Below are experts of layer 3 (counted from 0) of a mixture-of-experts language model. Rows are named router (the router's row for the expert), up (a neuron's input weights, with its number) and show model dimensions 0-255. Each number is 200 + 20 x the weight over its row's rms, rounded and kept within 0 to 999.
After each expert's rows: a language model's description of what the expert responds to; "gets" lists some tokens that make up at least twice as much of what it gets as of all text. This comes from a sample of Wikipedia text that the model never trained on. Tokens count by the router's weight.

# expert 12
router,195,199,212,179,190,197,205,207,165,197,181,189,206,212,169,180,208,181,215,204,215,171,205,209,191,221,209,190,216,211,204,218,211,222,201,214,204,191,203,198,220,205,201,205,187,216,210,181,199,179,160,201,152,180,185,175,211,160,209,201,237,219,221,206,214,187,182,184,188,221,199,202,213,195,211,195,247,208,171,217,233,203,192,173,196,184,202,171,178,172,188,228,194,209,206,220,190,225,214,174,206,203,145,204,217,208,205,218,166,201,221,171,165,172,215,218,165,207,216,192,171,212,212,198,196,185,169,181,226,222,200,195,153,188,178,184,228,188,219,186,219,255,208,254,204,178,191,180,199,190,175,213,228,166,193,230,185,268,207,197,191,231,192,212,183,180,175,181,187,204,190,189,225,198,235,206,191,213,194,201,221,249,206,199,218,215,189,201,192,207,184,239,169,205,216,226,202,130,205,202,206,195,190,241,175,186,183,175,211,190,205,174,215,192,199,219,200,173,234,180,186,187,219,220,237,186,211,229,194,178,183,184,216,222,198,217,195,233,189,185,218,186,213,222,172,211,199,202,202,179,213,194,183,206,203,181
up2,173,175,202,192,169,230,218,204,213,218,183,188,173,184,183,182,201,185,164,179,229,223,211,172,206,196,187,226,186,203,184,179,168,213,195,238,217,198,210,231,211,189,158,229,208,198,208,221,198,193,220,216,201,219,182,188,238,177,184,183,218,200,212,187,215,210,198,210,193,226,194,206,189,147,218,210,237,211,175,195,198,179,190,185,225,182,227,199,189,217,183,221,210,199,179,238,182,168,229,193,193,191,203,197,180,176,205,211,208,192,221,184,200,218,201,192,179,203,175,202,192,187,212,181,207,189,206,216,171,235,204,146,236,209,175,230,213,185,213,185,186,204,231,203,219,218,207,224,218,201,192,189,207,221,210,199,205,215,200,193,198,225,203,194,219,213,146,182,187,219,206,184,217,171,231,262,179,173,188,204,169,178,194,202,236,199,239,198,178,204,201,225,223,223,211,206,171,178,183,232,208,218,217,202,175,214,196,194,217,180,211,164,199,232,178,199,172,227,170,196,191,187,197,185,175,228,252,219,232,216,174,216,155,208,215,204,211,200,209,184,199,203,223,200,180,209,183,197,213,203,203,185,208,228,246,249
up3,212,219,211,175,201,170,256,197,179,195,171,166,197,208,196,227,216,211,206,245,232,198,177,196,199,191,212,196,168,201,217,207,206,205,198,244,189,172,203,207,193,228,200,216,221,226,191,223,241,227,191,200,187,179,191,179,241,194,205,226,186,209,246,206,191,231,199,203,209,209,216,206,161,217,227,205,189,197,207,231,205,230,171,190,187,186,174,234,193,207,203,205,216,189,191,211,197,222,205,211,209,172,162,203,204,234,224,189,190,205,219,219,183,199,193,188,180,195,230,213,190,194,215,224,211,196,171,173,233,191,253,197,207,211,184,167,187,199,215,185,195,216,168,169,220,178,195,211,208,192,222,191,189,186,208,175,204,192,248,200,212,174,179,216,174,189,176,162,188,237,191,193,160,224,201,200,224,212,193,193,223,222,197,191,203,210,180,191,202,237,188,204,204,196,177,244,204,205,199,206,184,181,145,204,214,222,211,211,181,230,182,213,238,209,204,201,190,158,225,188,188,209,211,213,187,168,210,222,176,159,166,206,212,203,168,195,191,177,185,180,229,215,214,211,169,208,175,193,187,161,160,206,209,217,202,215
up4,205,198,221,211,165,190,192,221,182,179,208,150,191,224,190,237,194,195,182,188,237,186,225,207,213,190,213,178,200,189,221,180,223,209,193,196,169,207,195,186,235,169,184,205,177,177,172,188,216,177,225,223,179,232,228,205,227,216,196,203,217,192,205,210,213,183,162,208,178,178,199,187,198,200,194,204,214,199,195,212,180,173,198,235,224,160,188,218,205,168,154,227,193,148,227,200,221,161,195,199,203,172,224,188,207,185,201,209,208,201,258,157,202,201,220,209,166,193,200,220,204,188,211,201,195,185,204,217,175,196,162,164,215,214,167,201,200,196,202,187,192,198,199,205,184,191,226,177,174,229,177,201,229,207,200,212,196,221,198,219,199,208,192,183,190,207,167,209,186,231,186,215,220,214,193,202,193,215,176,209,200,241,202,208,223,245,212,176,180,190,192,192,186,240,202,248,211,210,222,212,208,200,208,219,224,195,191,193,230,171,197,185,203,216,205,222,191,186,230,136,195,193,199,232,185,200,196,211,222,238,194,203,189,199,226,221,199,236,215,213,189,196,198,170,203,170,187,215,168,207,243,189,187,179,160,176
Description: Articles and as-clauses. The, a, an, it and conjunction as in phrases like as soon as, as long as, just as, or at the age.
gets: " the", " a", " as", " that", " The", " an"

# expert 15
router,180,180,183,180,195,234,216,212,220,226,195,200,183,194,184,173,201,179,254,228,207,215,216,232,202,197,215,200,186,218,221,175,190,210,193,223,213,167,207,180,212,198,208,184,177,221,206,217,185,193,204,209,181,220,207,183,204,200,223,185,200,193,173,184,202,200,172,201,211,189,173,203,220,219,206,220,206,203,181,210,217,195,164,189,170,195,211,182,221,177,198,226,206,163,185,206,199,226,206,181,233,220,173,192,186,185,202,186,207,193,234,202,229,186,214,194,202,201,222,225,193,225,197,230,213,215,181,193,218,214,209,182,187,194,191,171,168,221,197,210,218,164,205,206,221,172,156,200,203,175,200,205,212,212,192,203,171,249,157,222,230,152,232,204,180,168,198,196,208,203,197,224,200,195,232,206,175,184,163,168,199,237,205,219,199,200,221,181,198,207,191,211,202,173,182,255,180,138,205,213,194,196,185,223,203,172,194,170,234,187,221,173,209,180,175,195,226,213,203,196,219,190,236,193,230,176,206,192,211,190,194,228,203,145,221,196,215,190,196,247,194,182,259,213,183,194,194,190,199,213,211,200,175,215,243,203
up1,185,180,205,183,214,184,239,201,171,202,188,199,204,205,185,180,191,201,218,250,196,200,195,194,197,215,210,201,165,180,220,212,212,199,201,192,210,226,167,244,201,214,216,171,168,188,207,192,237,247,211,219,196,195,194,222,180,224,198,208,198,156,172,171,220,191,176,205,203,184,201,169,167,187,190,201,188,192,220,190,243,176,183,184,185,205,198,180,164,197,194,198,222,203,196,187,219,197,178,180,236,202,185,199,203,193,210,210,220,230,184,174,205,168,191,158,190,230,195,263,190,216,225,218,200,196,164,223,261,210,199,157,206,218,220,192,201,210,204,203,224,205,188,184,218,209,219,185,186,168,200,204,215,199,185,210,210,188,166,209,219,203,217,186,211,184,187,216,201,193,207,211,197,220,189,188,167,193,178,193,225,210,184,177,192,184,200,222,209,203,199,163,200,191,205,220,204,192,235,225,208,184,165,246,204,194,200,204,192,176,201,193,219,185,219,176,195,201,206,216,208,176,230,192,160,218,192,215,204,206,221,242,205,177,192,164,218,161,230,180,216,227,218,182,219,195,168,179,174,228,218,242,246,180,217,229
up2,216,209,227,186,213,208,169,195,202,184,242,194,202,210,201,204,214,178,213,233,235,220,160,232,218,178,173,157,207,226,189,197,175,216,224,238,212,211,210,176,166,163,230,239,226,206,207,220,211,192,194,196,182,200,218,168,205,204,213,196,186,208,201,169,204,180,201,190,181,206,180,172,198,229,163,214,166,192,196,214,207,197,238,207,219,205,185,206,164,190,169,208,180,177,170,219,199,160,201,232,188,200,183,221,217,204,156,166,191,186,224,227,200,202,197,161,223,208,208,211,202,200,196,204,198,230,197,189,241,218,221,196,181,215,145,201,185,209,193,214,210,207,205,222,217,176,212,176,212,190,191,188,210,166,217,213,197,190,191,182,180,158,190,173,220,211,179,194,197,210,159,202,199,200,220,216,180,195,205,221,195,193,190,232,194,196,178,182,203,194,195,213,183,178,170,212,221,206,213,164,207,242,162,241,196,213,228,177,193,238,175,156,223,188,252,197,240,215,216,189,213,202,214,221,201,238,199,186,202,218,192,203,228,194,184,217,180,213,203,192,184,189,178,185,185,207,233,229,198,211,206,208,192,200,198,206
up3,192,222,214,197,206,147,193,184,215,210,184,207,181,211,159,193,155,179,195,235,209,167,211,209,191,174,221,183,168,209,215,203,204,188,205,150,198,185,208,211,173,191,188,197,211,209,202,217,223,234,185,173,189,157,211,190,212,200,239,226,179,216,165,216,216,168,206,217,179,191,187,220,186,207,193,231,189,214,202,209,180,194,184,192,205,195,182,198,203,203,192,168,207,187,240,199,227,239,177,204,173,212,214,210,226,217,181,204,231,199,193,223,227,212,213,178,200,186,187,204,192,225,207,177,191,171,195,164,185,177,218,199,206,210,202,241,239,203,158,188,200,239,201,184,200,205,196,235,200,215,196,193,213,228,193,206,208,221,174,173,226,213,162,210,227,161,201,205,230,211,195,252,196,203,197,198,231,180,180,186,203,229,214,197,191,187,231,205,165,215,193,230,231,211,180,168,213,159,187,219,214,187,200,185,219,189,201,201,217,167,207,178,229,190,229,168,212,202,197,200,213,207,182,194,162,212,215,187,214,203,194,173,216,190,237,229,212,217,214,202,240,194,217,211,171,173,193,167,190,187,201,174,218,159,187,212
Description: Conjunctions and commas. Coordinating words and commas joining clauses or list items, such as and, or, but, which, who, and commas after place names.
gets: " and", ",", "s,", " –", " which", " or"

# expert 16
router,173,208,190,178,199,205,220,268,208,167,215,179,178,207,182,188,208,192,231,229,229,208,226,226,210,177,184,200,203,207,218,183,189,205,179,208,212,163,201,179,180,198,225,181,199,211,198,207,191,205,160,181,183,218,186,183,228,154,219,171,222,204,202,187,176,206,191,231,178,202,184,236,225,174,185,233,215,193,182,200,191,201,177,188,176,234,195,182,194,181,186,216,182,157,210,191,189,181,202,174,227,227,186,215,181,211,183,174,225,213,213,231,170,206,202,216,177,206,215,207,209,231,203,198,213,223,192,206,204,214,220,179,147,185,177,200,159,236,218,167,213,201,193,206,209,170,198,215,178,197,172,190,224,186,209,198,180,255,191,181,186,206,213,195,172,190,193,213,192,210,212,213,166,227,241,178,154,218,190,186,173,196,217,224,194,207,209,190,183,201,180,232,207,223,201,245,176,152,209,186,224,207,169,236,198,180,189,186,217,197,208,185,217,211,173,202,220,192,216,175,185,174,204,212,217,167,225,204,224,214,209,225,215,203,191,201,200,230,181,199,216,176,224,216,185,210,183,197,222,210,215,214,183,215,171,204
up1,193,191,202,188,198,217,211,224,203,193,170,209,200,163,208,191,181,218,215,189,226,217,199,226,196,207,182,215,167,194,219,206,174,238,208,222,224,211,170,179,183,214,212,176,178,217,176,178,218,236,204,200,204,181,197,208,182,230,193,159,198,205,211,219,219,213,222,185,224,234,213,189,217,212,199,219,208,214,202,188,210,151,233,208,216,185,182,224,216,182,158,195,189,211,160,218,163,181,199,185,200,179,206,196,196,215,210,170,184,201,236,241,179,217,222,198,214,224,204,205,208,211,213,216,156,207,188,220,247,204,197,182,188,224,166,191,209,212,207,210,244,242,208,186,196,168,182,185,217,191,199,189,201,180,183,168,186,225,212,203,174,199,226,227,165,217,187,215,190,202,189,204,221,209,220,179,190,196,191,205,178,216,213,246,198,202,189,239,186,220,212,217,155,180,192,180,174,199,216,183,201,224,207,187,168,206,185,196,212,184,170,198,210,158,223,184,165,194,203,195,205,201,230,197,211,180,226,165,208,218,195,185,222,225,158,191,213,215,166,202,186,222,191,165,155,215,174,239,206,217,187,214,199,200,171,163
up2,175,187,204,184,193,210,204,202,183,234,194,195,205,207,173,226,206,158,200,204,228,167,203,175,202,219,204,215,160,240,194,182,241,221,179,206,220,192,232,233,188,187,197,190,162,226,185,196,190,213,203,218,191,171,189,207,167,197,222,163,239,188,227,222,225,186,174,212,181,218,197,170,213,150,184,233,229,196,181,210,224,164,211,228,180,192,198,177,192,197,170,222,215,205,187,221,223,194,226,203,194,190,172,205,197,187,186,171,178,181,210,199,211,173,164,183,199,224,217,218,175,202,220,194,181,172,191,194,223,211,165,166,187,166,160,192,218,199,201,193,206,202,225,229,165,198,201,193,177,207,198,191,227,189,199,227,178,199,203,212,196,187,225,219,163,228,212,225,173,184,154,163,181,234,216,216,190,194,210,177,221,207,205,173,191,196,206,200,206,211,209,194,191,183,198,222,213,190,165,234,184,220,198,238,212,220,191,200,192,226,222,190,187,209,209,194,222,207,172,170,212,159,167,216,182,222,184,206,192,207,196,202,218,205,187,205,236,226,202,169,170,186,181,180,200,227,171,220,197,191,230,215,211,224,219,198
up3,191,195,191,173,191,217,200,205,187,202,169,243,220,230,195,225,208,201,189,171,177,206,211,221,228,209,199,216,203,238,141,227,193,186,225,212,187,187,191,247,239,207,166,192,196,221,221,224,209,228,184,195,186,201,166,213,213,190,213,224,199,227,209,224,192,190,216,190,219,212,160,191,170,204,176,185,190,187,193,188,219,208,204,188,201,190,206,211,195,226,206,214,167,197,172,187,215,211,203,158,212,231,223,196,193,216,195,191,156,210,180,179,201,179,220,211,180,189,210,183,174,236,204,203,225,199,206,202,161,174,179,170,214,187,217,214,197,238,188,233,210,222,213,240,190,171,212,146,219,182,168,202,197,184,210,212,190,190,213,208,189,243,214,209,171,156,178,175,190,235,193,198,173,214,234,183,204,203,146,173,212,200,227,188,184,237,177,208,205,210,175,223,231,198,186,235,231,176,179,222,240,192,227,205,204,208,189,205,193,190,193,193,194,198,196,211,218,195,207,175,207,217,200,192,240,210,202,218,180,193,183,173,166,202,206,208,225,222,193,208,214,207,203,224,193,177,166,185,222,181,197,191,208,217,175,215
Description: Punctuation ending phrases. Periods, commas, colons and semicolons closing words or labels, like Sweden., Doubles:, 2022, in lists and prose.
gets: ".", ":", ";", ",", "s.", "s,"

# expert 18
router,188,164,164,208,190,194,212,262,181,216,197,187,173,232,158,163,198,164,195,207,213,200,182,209,208,203,237,203,202,214,180,189,255,185,187,204,205,196,192,176,203,167,217,197,193,219,212,169,214,192,186,225,197,220,193,213,208,175,219,190,195,202,236,196,228,179,192,201,202,211,183,209,171,180,192,222,209,184,205,203,226,156,227,186,219,170,189,209,212,184,189,221,182,203,199,196,189,225,191,177,200,179,194,168,227,190,198,227,215,193,242,186,181,182,227,211,180,169,220,190,197,199,230,253,206,172,201,178,203,236,178,189,190,182,205,189,207,236,213,193,197,212,217,237,187,188,193,166,189,162,170,193,207,200,214,195,193,273,187,203,211,201,199,193,181,165,185,232,207,228,178,195,202,194,226,190,189,194,176,183,206,236,216,208,202,216,201,196,186,183,173,223,190,186,229,235,215,183,196,197,237,199,185,219,207,171,179,160,228,202,184,161,190,206,167,197,223,165,210,167,219,175,214,209,240,178,218,207,183,217,189,204,207,191,210,193,200,209,199,218,219,166,182,180,211,200,212,212,189,218,212,214,199,218,189,192
up0,227,178,155,185,221,203,219,232,188,193,189,227,165,192,196,195,170,183,183,186,218,186,201,188,216,163,242,219,189,186,201,212,176,188,218,200,204,190,231,215,192,188,208,250,187,204,195,194,218,200,194,193,190,221,195,175,211,213,222,198,189,229,224,174,215,219,198,177,184,246,198,201,203,173,183,192,197,234,193,206,203,147,198,198,195,188,208,224,191,219,189,227,156,207,181,189,177,204,189,169,192,186,171,178,221,187,218,224,202,169,208,203,194,232,209,192,229,206,198,208,203,209,222,175,229,192,175,174,203,200,222,198,186,188,209,179,213,217,164,180,224,208,222,198,228,188,186,228,202,191,210,187,220,196,225,223,208,223,239,201,193,215,202,211,185,191,229,200,215,250,180,188,222,182,204,168,207,210,163,210,234,188,157,217,248,213,212,177,165,166,189,194,197,218,191,222,218,196,192,214,213,193,201,189,207,166,216,160,229,186,217,156,216,204,183,176,219,192,217,215,157,191,213,160,199,200,198,180,176,230,198,190,206,240,227,194,202,194,178,171,197,191,180,224,204,216,220,180,196,204,240,187,181,214,230,221
up1,197,195,213,148,158,214,220,247,180,195,181,184,215,154,207,179,180,179,204,179,170,209,218,199,218,192,217,201,190,199,222,216,191,195,229,205,192,191,213,216,226,186,230,184,226,188,197,191,174,204,208,247,196,239,176,235,186,216,218,187,215,204,217,225,202,210,191,208,192,189,170,205,206,192,218,240,237,215,193,192,206,179,214,217,199,208,130,174,225,171,167,193,174,163,189,206,228,213,190,204,222,181,151,201,236,186,165,206,194,173,195,206,204,203,190,183,233,195,219,186,220,194,227,179,181,191,197,241,209,202,241,207,180,181,211,196,205,221,228,219,225,188,183,231,213,174,218,187,198,207,230,189,171,223,196,188,198,218,187,199,206,198,216,207,208,198,217,198,226,232,197,196,178,190,218,186,192,218,158,174,209,194,194,220,186,195,201,216,200,185,199,208,187,215,213,205,187,189,213,163,189,212,198,191,154,229,224,230,174,209,195,172,199,212,211,193,195,193,216,202,194,205,176,194,171,157,214,239,211,200,185,183,162,205,217,193,159,221,207,231,185,179,200,235,203,195,233,229,184,193,207,197,171,190,198,192
up2,223,228,179,196,178,200,212,203,170,189,239,183,191,212,202,197,186,217,239,238,212,205,199,226,201,195,221,217,214,208,174,197,186,237,220,178,200,202,205,203,165,217,191,230,205,210,193,201,187,194,166,173,171,184,173,204,214,199,200,208,236,164,229,212,204,186,194,165,212,171,191,203,189,185,232,258,200,196,202,207,203,187,201,174,222,198,197,174,211,203,205,171,229,187,203,195,197,192,231,180,228,187,190,186,207,190,219,195,154,188,204,243,197,211,210,197,214,154,201,191,177,174,201,226,196,228,201,186,188,210,227,174,216,225,207,179,214,206,221,207,224,227,191,188,192,192,177,167,239,208,217,229,188,203,197,208,188,216,214,199,200,184,207,200,210,171,209,253,159,171,208,204,192,250,228,222,185,161,192,234,211,233,216,207,198,172,176,197,178,217,216,206,194,199,185,204,171,198,187,226,227,177,168,175,249,209,191,184,200,206,183,218,186,161,201,208,183,186,203,162,194,177,165,221,193,194,174,190,180,166,191,245,221,197,201,216,208,184,219,208,187,211,198,229,199,188,199,210,201,172,186,180,243,216,203,174
Description: Single capital initials. Lone capital letters and opening brackets starting a word, like P in Wright-Phillips, D, (, often after pipes, hyphens or quotes.
gets: " ", " D", " M", " C", " K", " S"

# expert 20
router,169,165,163,184,186,215,217,212,203,173,187,194,214,213,191,214,179,187,204,172,215,223,202,219,191,169,208,192,185,189,200,159,221,215,231,229,207,176,191,205,195,187,212,213,203,216,185,212,218,209,176,206,175,207,185,186,217,209,193,179,214,228,224,208,193,191,196,209,196,213,151,219,206,185,198,239,222,205,168,211,168,211,164,185,211,169,180,207,199,175,186,208,209,180,197,196,234,199,199,140,201,192,182,221,208,217,201,175,175,182,207,197,243,162,182,186,191,199,234,242,176,185,172,210,176,209,146,212,190,208,195,202,216,196,193,181,208,214,206,202,190,202,172,230,214,187,180,196,176,210,171,174,215,193,194,178,180,242,200,216,231,247,276,208,187,176,204,228,192,218,212,200,213,230,215,186,203,209,168,193,210,202,198,206,200,204,145,215,177,220,173,178,207,204,221,245,208,184,201,195,216,203,194,215,188,193,169,178,223,189,219,171,214,201,202,221,201,192,205,207,213,160,180,211,235,194,198,196,213,207,163,198,199,270,201,193,189,193,197,198,192,200,169,207,203,215,204,204,194,199,206,178,194,211,181,186
up1,240,191,224,204,155,187,191,217,168,205,197,204,223,207,209,204,212,186,207,203,220,172,205,197,182,180,191,207,232,214,205,187,174,235,202,237,201,190,234,188,178,205,198,155,199,239,172,171,200,209,185,215,183,184,208,197,222,182,213,199,193,202,208,213,185,214,220,247,189,204,202,209,201,210,204,188,182,220,209,202,187,199,227,200,184,213,195,200,169,202,216,216,225,239,219,177,216,211,208,188,191,192,221,189,236,229,181,212,197,201,209,192,208,213,179,185,205,222,205,224,203,215,194,214,199,199,166,198,208,219,180,198,200,227,212,166,186,238,168,222,205,183,193,172,246,176,217,201,250,219,202,170,207,229,225,198,173,225,181,173,190,189,197,180,221,169,209,255,195,229,178,199,181,219,190,202,218,181,211,200,219,192,168,164,167,188,174,204,181,230,191,192,220,179,177,201,215,194,232,169,201,170,209,214,184,173,229,212,221,212,166,185,195,220,206,165,178,187,166,207,179,157,223,223,202,227,186,194,204,185,161,210,218,197,203,200,180,203,176,241,196,171,218,214,182,155,205,180,185,189,246,185,178,191,185,198
up2,225,223,192,202,153,182,197,218,229,207,177,190,190,211,180,187,196,169,223,246,214,219,211,218,177,180,231,228,198,195,206,215,193,196,185,173,181,192,201,174,252,196,188,200,157,207,210,198,203,227,203,204,204,182,173,211,196,189,241,212,206,215,205,172,189,190,209,220,210,202,209,211,177,247,192,191,237,188,213,176,173,193,203,199,156,204,225,202,223,218,216,202,178,215,216,212,192,200,213,163,210,230,224,169,200,217,239,187,162,168,226,174,178,209,252,198,242,170,216,194,187,174,198,186,217,175,212,188,205,176,215,222,217,170,201,185,181,200,214,154,206,211,190,193,222,228,215,199,191,198,172,196,193,226,198,227,191,208,204,239,204,188,212,204,173,216,199,207,183,210,194,168,170,227,184,178,222,202,240,219,223,193,176,196,200,193,212,182,192,197,175,213,169,217,192,183,230,195,185,203,223,174,190,220,212,181,158,213,222,195,204,217,193,165,204,231,198,185,212,213,226,175,180,213,184,171,206,181,175,234,213,185,178,185,210,210,203,217,159,227,185,199,205,212,197,218,187,216,196,146,209,171,194,216,199,186
up3,173,207,193,200,178,190,211,204,160,167,191,207,223,182,221,203,221,191,184,199,182,206,196,201,203,222,189,245,222,244,206,196,221,178,228,220,239,163,171,206,178,196,201,167,209,225,200,207,168,214,200,187,209,230,209,218,192,192,190,236,202,199,176,204,184,188,197,218,210,236,210,201,198,226,176,188,180,196,235,193,212,192,199,170,191,199,194,186,192,187,187,179,150,201,171,197,172,192,234,210,178,202,192,206,214,212,197,199,205,207,184,208,177,167,166,185,249,221,193,188,214,236,190,181,187,241,216,209,210,162,222,225,198,193,207,206,216,204,234,224,222,219,209,201,206,191,218,173,199,200,200,210,185,196,227,203,222,203,193,194,181,179,189,209,202,224,204,203,206,222,195,175,168,204,209,197,192,190,162,201,143,198,214,181,180,207,186,220,218,184,190,209,183,230,209,197,181,187,198,222,201,194,177,196,232,201,205,209,204,188,213,164,210,213,192,160,214,242,179,188,223,203,169,197,195,223,210,191,182,197,221,187,217,164,171,189,203,210,206,218,276,210,218,239,213,187,218,236,131,225,178,191,197,174,199,213
Description: Prepositions after nouns. Prepositions like of, to, in, for, with following nouns or verbs such as part, member, number, priority.
gets: " of", " to", " in", " for", " with", " from"

# expert 9
router,174,186,203,171,206,190,192,207,177,176,206,188,195,219,211,194,165,196,182,221,208,209,227,184,198,184,202,212,190,194,179,174,219,209,189,209,228,166,188,201,202,158,199,183,169,217,172,211,196,239,184,189,204,200,185,188,244,218,212,219,218,176,168,194,215,168,184,191,166,205,198,203,195,183,169,220,217,184,199,211,208,171,186,202,181,181,200,221,222,201,166,187,189,204,171,213,186,176,194,160,190,212,202,181,195,250,182,162,187,200,243,201,225,171,224,206,186,195,210,206,171,213,224,210,204,208,177,227,197,201,184,180,180,202,198,187,233,199,215,213,231,204,201,214,215,204,219,193,204,153,232,209,212,209,223,233,178,266,214,196,209,228,229,195,193,212,202,215,172,208,217,176,195,221,239,218,202,172,168,207,202,206,214,237,208,215,189,212,159,188,163,213,191,211,218,228,207,182,217,196,207,227,195,206,208,181,179,170,191,203,206,159,207,205,180,195,188,219,192,235,209,161,196,220,229,191,236,187,172,229,188,208,189,248,192,196,179,199,176,234,192,183,225,185,159,213,202,215,185,190,201,212,205,174,179,159
up1,214,228,187,212,197,215,226,194,213,215,185,187,183,168,204,238,212,208,191,191,219,208,227,206,201,150,216,232,201,191,197,161,242,216,185,220,227,182,188,183,160,179,250,196,195,190,209,182,178,207,192,197,179,213,204,180,262,197,215,184,184,186,213,197,178,210,180,159,168,203,182,173,208,195,204,191,202,221,188,200,177,179,196,205,226,187,208,189,192,158,166,225,213,191,181,212,212,213,262,226,187,179,217,184,219,214,218,204,230,199,210,191,215,194,209,203,215,220,150,192,195,193,205,204,203,186,207,214,186,168,218,188,185,236,198,220,220,208,243,196,200,228,173,238,246,212,206,180,224,227,227,204,217,181,229,218,204,201,199,193,170,197,218,245,197,162,167,228,185,189,186,182,209,195,217,226,176,172,189,195,212,196,182,208,225,210,176,224,195,202,186,200,201,203,196,242,172,192,187,193,188,202,204,217,221,226,217,210,198,228,206,159,185,204,173,215,200,217,196,199,163,208,194,205,229,199,183,167,208,208,151,178,194,196,212,194,184,181,220,214,188,198,186,216,188,211,229,202,182,200,229,204,201,218,237,213
up2,196,200,210,175,203,233,169,200,205,191,221,202,214,191,194,185,201,185,197,161,205,200,237,191,168,188,216,197,221,230,176,228,180,212,215,206,192,208,186,195,198,242,229,203,158,196,190,197,195,208,183,230,205,227,207,209,181,197,172,225,209,216,205,205,197,169,185,224,186,173,183,219,215,214,208,220,227,233,226,194,199,208,188,195,209,209,229,185,211,204,225,201,151,198,168,190,234,223,211,197,186,243,199,204,216,187,217,149,185,220,207,238,177,157,193,212,212,164,190,193,164,185,206,194,215,200,162,190,243,162,183,218,209,214,208,198,223,233,213,200,202,203,230,181,187,223,183,192,189,184,213,156,176,211,189,180,199,209,185,164,214,198,192,222,176,192,196,205,239,235,216,226,201,204,191,229,167,182,163,203,211,181,187,243,214,210,215,196,182,184,189,185,224,206,212,235,176,185,238,205,226,207,191,216,200,194,218,173,161,166,237,173,166,205,210,166,202,171,221,183,207,188,224,209,208,184,226,173,238,224,202,195,220,210,229,206,196,221,179,210,190,193,218,208,186,191,192,172,173,222,209,208,188,188,199,202
up3,201,215,190,202,189,229,209,195,160,223,223,161,230,231,205,178,201,200,158,222,240,229,194,183,205,197,202,181,195,239,180,245,205,219,199,197,202,231,161,188,217,220,187,224,211,230,206,210,191,202,201,195,202,193,221,198,214,195,224,201,188,214,193,181,225,168,193,196,224,217,205,220,220,190,226,173,203,206,203,230,205,214,199,216,159,190,195,196,161,169,212,200,217,205,174,234,224,188,185,200,194,195,192,175,206,245,217,149,229,191,190,229,188,204,208,188,199,188,187,188,154,177,186,184,218,219,172,194,198,195,206,204,220,213,172,184,191,220,204,194,211,219,193,199,205,160,184,176,167,201,190,205,184,198,239,153,211,224,202,205,200,193,216,196,158,190,168,176,197,203,187,209,174,242,200,153,191,214,168,220,214,208,207,208,204,212,237,184,188,252,196,204,204,204,220,169,178,183,200,201,213,163,232,203,195,190,212,230,234,190,215,198,229,227,218,205,225,204,200,209,233,183,168,168,207,189,201,233,199,199,210,163,224,198,241,207,194,199,211,223,211,176,181,225,192,202,218,192,158,207,197,202,206,180,199,177
Description: Prepositions. Prepositions after verbs or nouns in narrative prose, such as in, on, at, during, by, mostly introducing places, dates or events.
gets: " in", " on", " at", " by", " of", " from"